config = dict(
    hidden_size=192,
    n_experts=160,
    experts_per_token=3,
    hidden_act='squared_relu',
    normalize_top_k=True,
    router_z_loss=0.0001,
    shared_expert_gate=True,
    init_std_router=0.0146,
    norm='rmsnorm',
    norm_eps=1e-05,
)
Below are experts of layer 4 (counted from 0) of a mixture-of-experts language model. Rows are named router (the router's row for the expert), down (a neuron's output weights, with its number) and show model dimensions 0-191. Each number is 128 + 32 x the weight over its row's rms, rounded and kept within 0 to 255. Numbers have three digits each.
After each expert's rows: a language model's description of what the expert responds to. This comes from a sample of Wikipedia text that the model never trained on.

# expert 5
router:105083086140074144109181079115147132093140113167071127100130090194080151117115105132119103077096188165098138083143087092143127137159116131120148164093128076088148152078143142071153175201133070105127123123091139108142155086119105130107215141146133140146114072165144098122139180124146098168133124077100148098141131103091112181140185082116092152146118116124150133133117177128181109103083147083085134164146151091106159102164184120080142106125136113144084103151155133115129140133084144151174138055156159100128151117170144185156110077106131135191038195173094109144143081116119119086
down1:141178099101108094144135155106080148089139122082153202133147148126098142131104105134169045074173104158159119117145113093081135147125077120124094102069163139110110051087156157164138138096119064137065100140125110141112132119153147080123098168108173102139096133089091098138068104141155177122166182112065106117134100169122142102110141091116046094106150111127090110117106104134158092084153067090144161092084141203119137171150122152143123133165171120088135130167141116163126105141119159126130150130094116068093033145082135153052120101124105130121141159171073193074142114129121123111
down2:181096148111167130106085136159110149077127099100144160159132150186112128162192129136140104116137124134049148149145122103139149074094131111131124166146105073107088125110154222086139142163178137101093072114120122132126089136091146120137104073075121154093107080057125105164150169137168113102051076156181131161088105123136149141118124077129139163116148081160182109086096173150183157143173074122121179151094140154136127105086090163110131121112150073124158108113114095135137148164100119114141186112101099200157117080096103122062124162176064173170103130100112068095104095122122153131
down3:198159169110135124157119144153071131167134144124103086151101106145120125100139180104160136136106127152107126132097093139118128143165122126096073175127062116101088077139111174102141190118104094143102107105128178120098131111126076151147102159125071200167126164141117175144056105145191171078145130114127135107080068176149165132116082095166137110081117055126126147086141142106154139078112128109194156165124162161109124158150099188130107185097169063164095186160131135159090132121140164169158160134119136096051099099096167129123129081110178118143063164123138092113131154090137069083
down4:160116098134121191061143113096179103112138127161118113156135159138110139147112095130108128092083169117175117154211134180106117169149126046105157110121120153100113105096177108202093113101145177100145120128185125129140179117195141100116151111118040104150103088154172197213116094157120123171171113133078163137106109122125130120098125163188177113137146139109138131188113132092137159094106153139145072123108147107090158133119092185147134158122099059088114141139124142112157209096155129113180119156197117146132114164076159137096142113130123106117116100090124057145131097052130129113
down5:140123138134104105141089157125155103077138178108130107161113184181169109167109148097141170108180133114137162103132080171136178129086135139089106172168153170138104089141107162182161065142147070160158126121167146130170105095165104148133075140100123164161165188134175145099109121133079097149079186111137137170100148121079142146134058137162181148153100154113124108172131134096170065122117139092164101100113147109140138036158160099164164157141081108127168089103104107103076154202139176163173148133139150063154134143114142162157123153170117163099178174108119134166068177080146124154
down6:102102146125122125112099128158174134177125116187186099163078109098110082098188123130131094154161143128117156147105126101160164135093065064179140109103126097133116164125065193157168132117141126193095145192180187114077154105167121136134153130161113130083111126130103088140131143110082149095091151108102124121139156138177123084134115113147138116138125125161158122170202128150088102090152162144088184135076099159088101106129175132114138059104176156156123117131168135151152051097119171042116163069076065084137099152122193123171110078122144146068098102138104123122146141164141161126
down7:091136139110132183154091133148114150134142063114047177107147091121175104142108196132132077120164115164111096118166132084136196070135105151107112090115134150158181147128126120152143114079093143127195178064118127176153183119123093137111138138160109151109099178092105094121142117137123124128152149142122128123109079119134120161093099079121157133128094059133109146114142055137052138131130132138145177177118182117082098123157127153116155070149126186130166125128127136200165090163082167131100099129182135129094174118116079076054120106095185102114169222115104099083122131125154089144
down8:142110073110114111142110113080157162138087109111123145104169092125134130145089106118122129168155170092114149115092122101202067091162154087060153101125113154113099170141138094125162087144103188126123087168148087100094146119188082088163110136092147123130172171146177185092132142105182159099149172197078183119076098111173162067193093137126199144083057151126085143092133122151121173119200130127134109124111149137167150090116104093078156119101187103137155111105178103161103149145124095118148160151108112105159110141146134128091070147170125147127179089067172159130128129100179144142
The word of after place titles like Province, Borough, Diocese, District, plus name-initial pieces such as B, Ba, Be, Bo, Saint.

# expert 42
router:088098097111083145121144067102180136150148063153104112128114105177122102155100063113090133149105196156088112109091128072163087170188108160131183151100132069091181139103147100129129165134115106117191151140081137082178170154087115160115171185154086079127095086120113103109080152138158113177091170085067170103117111111140139141132154103153115150155076158160108172152132194166170147144111135098092148137173192093094159053191142112132107101163109131132083111117154154103092147103116123136123154127145143105144140088167180128139082142114131131169103157174090081160113096153132180122
down7:175129161155126127122091137152138159128105137156163111127105096143048126132121102075167168148125153118112114178109132141105050118178116219094158112147192150159075118101115114103144170144174095071145126107127139107115129149137089128123141059188161155132141151091050147090126099150208160137098074080087134113108111103103143133114084088115167112091118161160191114174130118152132100105146170129162153095164141151077140144105151140149144164076110105144086157083128104093040152078129110118048180143119111127092160148131060127129158144094119089158154107111174174075136091137117145150
down8:115073165168074124107119113075090126120134153039084126128141156081123168123144100111153146146108108131191139072142139154153111067147186132164098170106093168132154093122108154108132089115078142121160149139079152159154141151148091163166120096136114105131180129137142174160116081100201149165166126129140165088109189094131146096108103089109077083143089113118194155133104119143115139099169135163156106118108119174161118142149136159097083133142142178123120096144110145157172152065147113126196119175064167098161108182154154121116041141186086111079196093141107188150150133100148145165
down9:106113183103137104117076120134164167133059130122108116121155092127095120110135136083159146099115125138103102151121118146147134096170111134192111117118161147138121142134079093127069104091121116110107083150100213065168184096121173160134106185139124140163164147060133125072127141143128182134134173111180073129095153209148152148108142092163138130185125106100128063103129117120106079116169121159115178112072140095184127090134127186136107135149076073099053146135181106145168141150178136132113122137108102107190074150097116120169146128143112150174151164163077099111081094123139138225
down10:188124172190200164146107095148109121125103131119088090064158140089101106156087136127084123097162093113140149120161153130127133175164217128148156148147120154145124124132138106086085163175160134078101172102192128118088091143109186152141170158071144130095113192142102129120114175139123159124116113107090145165124119105105130137174153134163140099065064170148116134160150098178152082106130079157142092140142085068172175145125132095119142170174146139144073108132132163130099177178163115109104096127120074106063091116124120128078154148113086140155088156065162141164135143157103064056
down11:126097155097190110105087103100078132169136113099063118135047134140168178095080118097190109102074101114081106170165156156126157143161159085230150157140169126166185131184105109200173178105080132123147151116051136162067065168105121063115102135106134186122112157103139126099177146164112127107116149160132164148172123071136174126099136113154090166102133128142099174087175143084112139083167105117134105158094065140098122146112115098130158135083153106173114135101103118092110105078094139085098122114108156102088111101133103145123112118117141170122112148090103144110140131114147182121
down12:162128130114146129168153090095140174143099133194118106126146106118090103105083085136192170085103138111033106155157114131122148092085065134035081142104101158111135158110148095145109146138117134151152125102091113163097151109115102136125076129148181112109149134189108091092092088159171149169199140133114087092141127182159099177188127153127101138107161116089122120128079095155089156199130149122129117152155084169166034120128190144164118085111103180116106083095177139143142126162126071145104134131153154081103039161112129163131156131101118155123096128111116145070118095135086117100
down13:140205149086152148060177137089197137114167116127161121082190094164089119087139166110142069100127123078049110089121124137085143126116229140130127098075174136136074094087142162094121163113110110126140132154107140094080148124138157132149097143122125078118113111167150142136102184121132088119136085172086093144113149145144131086099162100138190111133130116065092173150155123135078100122156150134080101142110143129170221126127140080136145137157163172099138041187137155117083114184153114104136153137130089129111112080120095124136142139115134166145121075172186145124129168072131137162
down14:159212097112076169145107104134123160142128099126094131121102157165139098108151186136100107092232123114105176148185076116160149099145120164152137096124084124088124152114107107129099088136128186114051148126116140068104132163167171075134113102117072116101147120199152183099129146058176138172091178145154112126136144170127114108157129159142174113144166095045102143086181101180110133137122133220124157170111121159111140115125158120106119095099122042103137155118126145148120154094161121109067151103124128130169152110136174126118160121093119148165134182141139167108145138158103158202
Verb and noun stems before suffixes like -ed, -ing, -ation, such as exam-ined, live-d, work, comp-, di-, married.

# expert 15
router:068079096100083167091170089124152140120150102179081088102165088166106174124072061117107101106097159164097116070130105074148142130160092127107164163056129066085170163099137102065125161152106097107158126101093071111154156111117112127089165167162121083179105098169154104122127155152130112156133099109101170111179129117096083137116170093117082102123144150129099200151116189161197118108074137118085106174150135108085156120126142071107107114142108109164099056124150126116125143087102108183145108079122142106169160103177167172147093123089154129136107170149111138140127110150118135063
down1:114169058099137154096132123136139141133075130140109129145197127071142137092148113155155176116138151139138138140094128145159103122123071133101189151085128148151102180122074101112073137157102123139096115109188128110168111122109116044095112171148106146138148121172133185139133062122100095100106069137129118182143143083121103063133116119097157046171173112066086113128085173112159073090122136094113102108156086146143132145131152104076149113133121127103153117125167094148151119060206061116168126110096096164169130101122130148127188154175103116148086130140113168059088035138149141153
down2:093159138128116140078130127135081124186138096130119120050180143125138168153148101129102165115133095098158128126154088112127167130181168141146140142106162102114135126143155139093115143149134082100185077144152129189097105135134138181100131163130095172161128090147067146094153105058129144124085118054151152115081111130095162148133176124081152098087176137160113097141148160048141127165156073117133186156154105105161141092145123134089153122066190099156177089166153088112107080125172106204165116121125111091152089169113208160166105142054084117068089093130139114150165108093117164142
down3:104196109103102112148190162157163154103136126077117086126088202100161110191138121173160135096118169178148115219143152089166110154149109176158116156140126146110134066090178114125102109101027147115087140139147085089090110093169178148168078118116120124043133161134127066146120119082110174138098118135114154076125153126142083089169168168132154126125082161097128159126088119135131099175126155152132122094136114119146148141154096136159107144205172119152140146120120112148213076138135096123085106090092094095114118151171096163130199100095103151160125158134091114139157145115129155163
down4:139133148123112193150134142155103118090139143154128122101133162173126140112113132176118147139151101153094153100173138131094147097126129126151055160125075123108106178035084073084146119110097086060137166201153088108073158106164126155108083143171098151153163088173087128137137114167132126107127138140248162141160117168134051116164063104201126127100127071151098151109149189090114115100134163130109121078111184175092126071080140141136140084104108094124111156154117178127133092136131174184151120059137107126168111130141115110176101139125119139145106131121111139158124142065104165107
down5:159077137107217043189176078124129107092136146112122122123166117132181124131118115091147117179133224106124136151137149096150130124090143152146152094141112148137124149142147170134095145129083194112164143105102150094170162151129124105140116168148071087153154121132109156107142110095115079111121093157093071157129131157129122099140163131176101196145146045106097172125141116113141125159111150148131096150126195142083109203096101120182169169066135142153160081197077102122119142122098197144122148119156065153133112091101111094111110115151109184104105153135077134087129204094158098124
down6:156101133187109156102098123114157164161192108181122166163129097096120107121152110125134140118126096149139126120099126093157169133104100093163190108109172092046088154144104164154094193173154132053184109143161187135149145101127140110135172162150173156122141174111134114122107083183110192194114159205141104153132172159103145155132069109108175125185146101162131192197113161175125153113097139119148130117134147172157090115081099151115161162127051109162131166079118113109127148126136102189126191116129162115148120153117175120131131179163166153148145068154092112106108115134158103185
down7:165142142154108120123108074151103131042104124099124073086109179132154164171105143157130177096123152146126126121115125132150161199108171163111080103108108164156106142170129094131070089165090141106090095174072129102106163120178182097084178126106191112173110155150132166105157135112161113069142112099155139087061108192117139096130161135147155114095126208112150066135197149121099161102086127149141105160151100133121113110116107084115164096095195078150126088141177116149141133140079140132114047138134146139156104147147137205131096145108108150068152160125084161063115098161112116107
down8:175139155170098119132118127125161215147142106122072114108113146140066172079108148185144083111122087137085150079123169125125096130095174139103149172131138094109085104138176140106163124120119158097172087138107079101105149180142125180142142087090147106082178136129075118115133163115107055131043131152151138146131096134140109115136157101157134128062183149120121121090171163107095228134154156111115155145146110175100140174099083128081148189147180106077065172125117162111175132168146148134182122085097126168122103092173122089100110131079090116137109098158099125150164162136098110193
Lone space tokens, mostly in empty wiki-table cells and after route prefixes like US before a number, plus spaces in cuneiform lists.

# expert 41
router:102089096120096164112162099123200127113140103184108093114130089167104149176097081137091097111090123154119112088126124111162156127157107146129177168083114088093166128120168147083126159186087095160195149107090082149155133086102056160095170194155101093169093102120169112085131183155156102158106122093099163108132093112086093168130167093138112170141121137169139167128116151150160165129059105093107129174187167089073167089135165107104114123151110106130096104124134164104137146088083111183134135090163167090168167107162177160160086131107185137162071154167115097168146102151096110093
down0:140068106076118132152222124110145192083134188163088141109118106175109162082138117125133160125139127139142130130146186136151133149131095107128142077151114142091128134120149105133140107139104148183128122120109046164125155164105185115157166153138141145088106101155174077050173118085151098080169140139147098145158098102116098106179081136146105114150175157156190100181110091113166104124085112164094110136205119137186163138129099201150162108118136139152138056160133090131119168101125094093065146138148144097166123142134106126102111110147155094054138109070188182103128149187154171133
down1:129173180148089135120174167146104128154196077151173143142127155131165148119121174047137132151107143171068171093141131070148096112135124157153093082172190137118158157170106137127137124103064089109124099153094109196110131118126140109110132117131083094099125098169138134112088121115157057051064036126182185137098141057147181122119129137107157092098151127155122139083073149117121100100185158085117162130141132179121146088101131162046202114139085133172147167162131155142127139110140128116140116112101078108181091126103117137139143165135083153075103124137160132086107133100112145110
down2:051091133131117113124148108144163099055081120212089145109124169125126103150099168109152086103144144134089155157168111114128129119041106089145148061096148129149132166197150145124120103107137187072146160143133115162097186122104122149144148133139138167214150180111121099115089096186105115126080075107094077105109145171113099164111127082112110149126197119187116125117114082166129117073120165173098143123136108084108140141076111072113098158146111104103168121110117163168134126175145133052166136152210134120093151129139149105147104163100170079114156147141122123136155062107092116088
down3:077147094117167164133171137114151148140128138141125183134115156141091129097052154153154129127129128141151120116139115117167153107122174130093154147069141075128168099172065195183166112129095114122073125116093130146066135139139140129116167158119133134138090119129101139139115105174088167123105130159083109099132105100099151064164125124138144058117107096104090151093103197182074179145157130103132105130118119143157184115091116099167135139182131137136168069195195173101149090189065133087106125125109138183103110099132092159120106158114119160088127156153084183157145209098125021131
down4:164124175091115136119134163120074163159155086088135192123111117153116164159187159195097129136169123117162100139084088149086098171104190087122081123134091120117103169103135108130146148118144139131202127114130105085159070145091137108077127155162039149118135112186127068157116133102143125104107107119141144110125125140112114156140128181197147123050113105127090102074106078065075141077156101128114169120162081071111073140129102105150097139154099140104100177059173114175150188138148097132102188111115139100071122116146083147138130180145115161099067162113151127132133089086130153096
down5:087116112147105075182208119095104140173133095162146143117092115175136144137063158183143084196184121129127116131130095173163120162161122159139032149119162090100149101192067125148090100155197146160109096110156190132116138150068107138097164147131136129155187106145153107100178136079159167091146054140113124143132125112135089183124130130119166168109141177126130125085088101126142130150164166090139133084057132224099124136134120131107105096136101125166131169172082175152089127156114094117211126126132154052129096090133124167138119144129097131145139141116135131143152170109110143134
down6:083161168071119137103131120145170142129106165163060124116085141106079095134137127125120135080131086166168174172118125069150103108142103134215101165132115208145127047127113142080145138104188135158129150107107167132154100148110107124164126095087104119067121129176157139139139111113123113172128112155097105152119145092118076102130073116120099101135143203157075095134124017179108181110139137153113157197127180119091114122135088125181138135148180128131147074173154115111092154184154079063128087125101123145113124113183104120168108111100087128088115125084180146159116156113160093124
down7:158178143147147122191159140185119188132134138108136150139139128092165128114138146120153148085123163117107157121091170102112196131132131133162112107170121115128082138125204177140224145140156180133083099086087119115098171147088133097167145155151042195116118158204150168149085154158127149133204168095127099117135149155072191140102127085135106155144118125153143111148122061094114060150095117090107184094183139123156177166100073134151132143135118103167139106119102113093160133163092163099141133068139141135095130141067139181112087086146128126100130134215123124151144162155108101132
Separators ending list or table items, such as pipes, semicolons and commas, plus adjective endings ic, ous, ical: Historic, Electronic.

# expert 37
router:069093103131049119096176081132147117124155092182079094086157097179100131145100112137102102092114153172081109106086140085151141152151146172146163197078076071103156180131204095079111157159124112165174105136116086116143171157109093165069143151151092105157108098143141123112104154128150121136162155085090175082126114117113085166095147088085081138144146132126129176166120145169170090147095115101079157151155156103079145101142171066101147064150115103142103114123137144103134156128109119164132090074160128115140191139139159172169093097080150147156090147154124095156143087175115118065
down0:156133084115125120168124118109143104137141148171103150142138087183117079145106178133066175187095106175105162124112123129094090094155133119140160095122170115121092160121164093146138110077148171145144167090115142080111100216158138150160123148088170115118147113118101100114154122090146134144107102187139148109126126124084136068133145126117138145142086089144139131147103137045183170133080041122164099107076143139149108127083163136124088159154142128087138138190161157185132168188106162135092157117094204110119034099077089163105153129197152069136181109135079113108124101157111143078
down1:125127121126076146137103172170075125123119106074135157091148146168119115143133160088124114154115087152109080115131096093074100111137115174103078169054130074179076078191089078189130123107123126137151114089173117123126109134120122104146205049119112153186076141177157088204120048120162170115159145083124080194127058105112120176066110175157160067112125086142142118157178142130169135148108119105117147144124084126098127130154140160096130110110126125145084106160173126163161101123130137112138105100110157153133066113125080186144157138174108123107126107175111104125105129129109178082
down2:157132187159140134164120163146095126142055110109107190101143100125137135074103157154175151170149092138128154079130178084168053134148108144177148160127112091212113171133165113076149181153127146063199102087162123080106079157123159153137091130107111100091123127157140117097165102133151132165129143121147171146087130153137115114144084157106104128172128160119186132172120096151077049120199098143166169147126045135094138086157141091163099134099072175116153119137116139128111114180118126155109102115154101110126166110136142163162167170146106079140109178127060153129136178089144110181
down3:141154166085155122079146110161166139171106148097142160144133162179033150164145118113133097128098053119099119126129143091091141168127108175143129075084145101167153108125096104072133148105095164118153122156140094133073116145184116111129076162114106138090104162098112224117144141047111166093107118108099116141169196097115171173110086134151125151077159112120151108095113114126137169150171080066116093134148107176079076104114133145139153105197138090134170170135109106124132101138138150160129098129100087099149122146073124070130125151139084160181111098150164091091115139147166113233
down4:145187176191150131082178194150146164171166131122155122126132055095127170122150142143112125096124099122104149079136114115117069138177120158144152105108093046123108133120126159156164137151137121120165133158113088088128102155114148152136137150087124151163069064132103173132086089068195104127182114169163138158129167095132123109188121184131103104157109152156121124143127077160146144145183117159138178182056186108145097045095156157105155067133171081121124086179112120109107123099129084157137157141133150138133128153195181156124106166146126122110093179055143156167144116151148149110
down5:134116145117143174135098154146207123101108086128152093145095149145148167100131129110123090120129189081130137072157146131088114069138097157115094151096120100120142133171153096133120069138130051116151155136122199145163098160154123178102157113102108106176070132072050114121092037190124065056152131149139134092107122092146138125167106160102142117186154125124166111157154104107104140109157151092145135137142114119119070153100095077150161174139137119122099115138193102087151150127081097077091136127119073213116154105148141159161075120069144160092112153094068131193109130112098130103
down6:158157100182064102133150113138142180133147115092105168151131110114161159131086129145088144128123105113154120114161147159132089069169171174176126096117145147094102141157135064116142152119135136092161159174126143088116080148052141120152100101101127157148140060156125164228097108084106138158115106122120113163072105139144070158079088105128087095099143101119142120225074082101176107135197102127134160143170118088160174190100090182097141176143098146133134145146181188099066150127104079130096113109105138160158139107162166114152125117063136150145158115162148183115132138120082120098
down7:140169137131119186120116111103118077155147139095094160116147126085138108134112126146139069121146126142131084077096158145102148130202122122168144165131141152118140161120163092156088084121113131119156108085214116069189205176163147106152091086129089122095137144074126144120115124137166090108091082183091083152129102147096157138089119158144137077227111105145141174117086128106125146084142078169196094133167108100080148113126103145173151139171108097092123134147158113159152093098108142147199096163111085092200120146077152095103126085096078112151109088150100100124175095104142051115
Opening pieces of words starting with re, de, con, trans: rear, regiment, remote, respectively, renamed, Re, De, return.

# expert 54
router:101100080151088135083144088119186151114142107187097105090133127169120164110105043113116116127080155151100113086109140098107147135141085135078189164112103086084161147102196108111123168168099078108165121150080067135145173154091131180120168149150106092192095101141151118062104155185117094144121107070116183091141165092070131169120146105121137133151101175170096158168128153180160068123094094105126136155161156090114160103146153091105161076157138078127102103119154152135110205131116112155124124073151138102124171076170159179139085152107151139161088153142143065140125115130133118106
down0:149103056104099104141093034090142109169114098097094142086171127156097129110154141169216188108123126135078122158154122130113167178145110178102140149130104114103120149105126079140128096098142173004152095074190110125128109129084138068172115115146127088167159116163164082113093109135139082151181129153104139066104072122147106108113123151135066115149126164078115133088095136143121136091194167131117115151136143188121133137142124154101152142096167158097141151065178173118154164168147107117155150151106095140131110116075168138154140153147144123164121090149156143186167146107103067119
down1:091129122135148120111030119133094047103155135150089141148194154090105128083159185155124156118194112158123153109123152132078183091101111167137114119140138166095102147147136181165147109143106111160093177144163142128164126125120150097144126095090151160156191136146137134158112116099098128118116125164124143166068079116080160121106090099114105124150092084161104173126121113114126117202116113116080134075085097215126109111123114135151097142139133108139162129107124107111095132107138089124147139125137114061157167174122049174084116095191123167093133060155075116179151077076178041134
down2:138123149174135148103133131113084054159096105149137121114146121184122144176114164158145221086189087059147184190090185131114149071154128148116109205171098113126116122116100126090130111149111126151049117148107081127135094080135114104130115134125116153099128082129112156168145103162146128170159149076142134159047135129120186132134126091113122178134071155112176150128154103116136149138164063149160146126130178148116070098150128200122144158148167065088078128141113078100065113079084121123149089169087154108119152131137135174154110131053097163158167133153131163127135156134165127106
down3:033143160095133166122199145091147158135163202142165165082132115083167157142121165083104136144141173146142162156130164150152053090071138163139096184166088073138150093079107085102125198121111130118137128165025093140158120181168073133096125133090137145162130111106127134080155149137138130071108119084099120133108128124171113131165097126130165173105064178159173066169128136157091144082083159146156139105136110106100117181132140110139108160154138106149161112168202128101130105123148135152172159155151071102153177128122150190095128158127121144124130152144096151157138121123138102174
down4:097162163162068088118060143139106150169145091132123115156127093111143144139132119106154094129195158136203129181119085094152132112192153133144103106128098140084145159093154170148209093202121124115156180100156108128148126119135173143117115126133153098145135114098139151092164154178121094151142068131097141127092123053098128068094083130123143074117119152209170140112134116096166163181091109089138103122153122136127162194085146063145181094110151122138138113145108127099109136104125167061178173104108185140138139051105182131119131118137102189142159114107158080109137053136097160103
down5:160211141122047116109148144164124102185164083077133121141094133115094152110082144159152122121149152160175083120092070084092164095149037052090122149148138140155188069082143199132119128114114081114067166148155111095119140116166134124137141145114114153047158151070135114188169108149107162097106143077125110158112155157137132199122130118107113132180122116159158165109111156132114125133132131130100081077162136116146064062128183115122113148151162151122089103147167058096086102158069121153105150130163072074155167153124138093163147128138136115154159152123160131118117114152140134153
down6:100099147139110144123087132176092103099109117078104103147094142160178124109140099026142136128131095122113090083140099117119110146131176095126107135124145144115152136112088148148094103132161122089156119106163160125160187136188138118138168113143120137140160155093077122075083098099142133212059158070151076116112131103150135159090097118165040056157126058154094109142151080134129122071190107081106105125140109102136151099070141130141135191128163121141144151104166118110068102132150076120087121155119142151165120157178104172168168105096126156118100162137049094128139099133177061184
down7:157194173186183079105125096153103109171114173140094073139163133166080185127058104161118111151080098148117157131120113106145069122122144170104082063125149149129144130181153145143118172117189131129130070155100132111065185168168085117121110139068095131164147084150123150190101086158135186118127136139187113202171100099148093068124110125156115145108140124101067121182127110129110148132106111175129101158110113116160084134114151135109123132167141077107146171067121111091164106105096181131131138104107139152079187098176115145168186082130113111142131125175116084140158110097082167128
The word piece er inside words (dessert, laser, reservation) and compass words like West, North, south, plus high and different.

# expert 38
router:101097102140080142084173104123147154144174103156092141060102102161118159147085082138139114080093164153060114104099111062160134163181140157134136182104135097086162151097136114147144154145098120131141159097099131139175120102091133178074180147177106107174082109168175079111148155130092145158147150097117176057152144117133080175152199082146069133169131154143112148136179157184178172155134116080102131164161165105065180087129176136154120087164091102127083100107146127094126167114073102161122153092143144114150156113158136165170091126105122145141084138203125130150116094134082124109
down0:137115073127125167088158137096111107182095157153095110117109120123197063073157090119190154096146099172108111180098163169154133151131117146140127082145101011104126111124115139175072106112070145131109147079105121120100112127129174093163123098108150170167093140169141122130068108148100082106121099193129138102114154066126060125085166047142108170154127161171111153130100088144111108134117104118115152110123119122134120195127108186135128161158153161071106138135094125143131150117128114078150089235086113125078110087132113096088156086110115115094140120106166196111141164160128124123
down1:155121122167167129152129087164101161100075139175111121122141121116090147105165096165140148154118139104144191099088146153145114107129093165148107153165158112133078071101068138138098124145100133175113135131164092113124149145165076185119072093177155153102139127069102132174180081120172103151091085125096150129166108128097167115155158151156127112150107160163101172133087125120190061096144076076147181116161147125132111136098159247177119132179168142125084118136120161130072137116087167118130083160073137125147124122103110181112140101063062106164144109188167183154104116180143134143
down2:081094165142200138162150168123077165138092077116157182099108108134255138129100170114168099086057150118087099037168127125119133113165114081136138048152112171175118097142152118127124097153144135126118077139158122129107148147132127120091111139127141107185121074156191203091098098100189122169156087118094168173185129105127159120084103152109120156108159119097125180169122152129133085131116177130144139136111124115131136133138101164113088110099135137088063088090137136157114138120172189142115110173088115142133110121154141110118172136116176156155074101083097085100112105152106127142
down3:047192171081075129201094085156117103139146103101108142142073113117151131172185164083114119091140143187119110177137158143125135137101146106103145111159117157109127132095134113134111114157071126115063122120159171146093162101188132079157088087129150149200110207136092121167097110140131119088180144148173122067134166155097131149125119110116074118159117152124144132143125034106117126169139093159144219111162128147170130128134132108115089099099113143107166155103157124084101142079156099116145191121119140064115132115115135155139121137165161164108159120077161107194082156170167107190
down4:175124173125129157110111099172111111105162115109139182091171123090166141093104089109091086095126072155116198173125147149193163101113080080191091116073136166149163160151131163164173174076150125108159175139071134062106070101121127123133091171127087118115127088118133121106145161183099141143145147141218120126107160135162067142164145179125143125156106103152114180118110142169126182118135124055121110172132089114162131136108117144143126069170112106094148150138130110164089136082101095170165142138136118140123104111074059122155149132204094127118160090186098158137130108143062140174
down5:054154144117191094048189150122113146167125142140091103113123154185132059150165151109145123152153171138125103134156063104117114158187115112111140158104114140105151051112141134135076135134182139104139136096183095120165175116120211083087131128080146130105139157139091069134085162132108096139149115151149164151064095044169110109083150113120104102136103110088183124167135142143166143067100138132124150150158102086149132111158186144130172160127090132140180143113145124172142165134105163086113114135122097130109141159162170146127145167111148101138126122086160126154143123196217195177
down6:143158122103112161106103075139136104134148121072129063172151114162179199121159162151133163109127114137105141119105159153139165157129150082143049104159114118114154092136187095107117159115113127136070136129137094197139125142119169123099146082155097110147109130118096209070126094054171069120159109156135100147110185099194108092088147120105134133086148152122091144113124076113087125133162108096125127077120164143097171125182160124152165189156094134089122156130140125114153065086135153178070169124158126188119096229161082147088179086128086153151156115114162154116117155177107122134
down7:124119127240101174116174142145153129133134067169133136168111135059135119129062099079150168095174113150135141161180128154146130173136114135092126138167169147137101135128124087118123172121144181194136123104128100090152093110165096120071177114095085121154167158099111092182213138123113119158111167093145164043099097107106111079115081109117068095082156116131072113127121134080144117114063175128108135115148128132132110109099137133116108094135085078116168161153136114136148185102113139195161087088130148113137137165139193148132190149120090063103099110105174123148139124173124071142
born inside biography parentheses, 19 or 20 starting a year, and name starts like Di, San, Go, as in San Di-ego.

# expert 7
router:088065106124102139120131112083168155111124101177084107097126080185079181152097085130072124080096174187114159071114130071148164139132122165104166143087155074100155121077171123111150160167137117134149110121075099161151132115131116182120166135169142097163115106142111090104088151153111088137125104076100146088149139090109077159153174094127100109149085124177106130175117155164187135113126138120125124169151122094093146091152148088129155091161130133133106082160165182083134157128085167172125143110123160093123204092148214128197107095089182147150094168151129111172162080149119122067
down1:051148149122139125121195151096090120137148148139133141151119113081083101122156189122141169135082136123073162140117136090158131110130095133078166157130154130124094076158161113161167170062199152144109133070133171121165135185136086178136119135157118113081122160101100116132107134168106088083163158122122148165136153134144112084095123068141118085141114141095114118206154101154190167119116132095093168157103139136152154191114140147134119094158181132102134110136029155134213114084139118081155111148116150232091110111162115077146098165152076140145099107096172116152161147178159125148
down2:161081160142126126136120136097114116141086093179107133153136109139101111117110121110181148099078082124114146136134056132181168178102121120117166137091112161162145155145102134074139163123104161087082110134152166094121107136134098117171138150107095119139105093143117149051117145183132103116154129144161115158104177057114094175220160142160170156203103150129124114098129153134107148142079071183089105179150152140144073082147103121156109078094125082143150140146077113180134057100177036139071067120080154071094132095131109101133116100150124139174080094181140111145143178115126118101
down3:193136109136160182108127102154051148146115108132157161142167076134121145139133113118155110159106164114142125117118103123119138131107079090146156065065157158076144070142145142049151074169111157146152114154146100127144106106090142095074093138088131163152167089158140114162132116160085084092118075159110143103126165081112123075181164167148157127146121222156111111105135115153106081165151125153147149099090178094131101205111127167118064172114080158076105134196125085143082195143112103161132134130180154132178118090108108196152123176097085164114107093158140172130118162142132140144
down4:080125134111182088158143129168093085076211131165110131098127061122142121137186155146159090150120112153131114130128087142106101088074152094153110179135124154136078093147148055111155139125151097127069106125149101116134141147031100083149111138100106152131108114072160081119085168113099188104110140114127123096128067133117097155132111132120128116119142139025198054148149169169159107097123133064142121169147067114159115131158106085081161080127134131114110123093057165131099136079136178103112143093153111124095098118099097189142124113164125125114067162140117159131108099084147173100
down5:144123150174157149125064114161161130136091123107082086118094151110169147120122139118138133154130119170142151123129172157131056087117124127173143123159121127106090094125083157110149111162139220107119190061117124142137156154153137129135138092032073136161104151097072110167105177169068151085133114106134099038159104097112134126123154142147117096097096162136103175100127089183175163110091107153128119094149172094125126181119102114142169120078130176138130080122088085167140137164156154054140121159072120166101104131093111082088151151185098143061121126125179077202129121098132108108
down6:133168127117067160134200068130134146109101172134126084096170054113109100153125178107130182106131137162116114097181140143105172071200159166100137147099093134158134134073119162124125121127160136159154139119129155115087119132165107127094132143178127101137199132118124138174122106174097162105171121168133150126145099180168128161152180127146078177144126116106147130160183103153087145126095145160152087167084179123121168153140134120139108120096132042172108123089049097154169124158144123090170150136123124112149115187123109143147158074214100158129167178165037115152148166074105151136
down7:137124117101113102098133141155148097133156145151100088139066143126147086176169117084115120143123141143131144146157165154146092103141134095104184097115194122112084128162055137089134098104202116156060120174185190147106100174106139127131172146077087092135125133049079168136159130045162187142094117147128145161067164092158081116081127150137149116080164102121115090095105093128158125146152156177121092167198076130195197096148140131094121074144108185127113134113069112099157130112117099089147130086134166140161175154069153134150132126104159107117110104105110133112120133130136149205
down8:114092174128164115127131155141136120078144152131132144117091117197090121147100104129106059117131174147139101171107157154162120118126123072134123152176082100128150081110111156043111112182153183122124118142142051167161092169146151140121156114197107089066093156143105104103119110162156114112128119133122160103145141129117076120152172148135130123171075160074092136158152175140084173125113202118074121135143165119174083127090072106107098138085125153132097109197144154140126165140146152076115139052119111070110076143065115146115139145120097134180159138107167062201134200139137121179
Plural suffixes ending a noun phrase (parents, officers, discoverers), the relational words between, of, that, who after nouns, and pipes separating numbers in tables.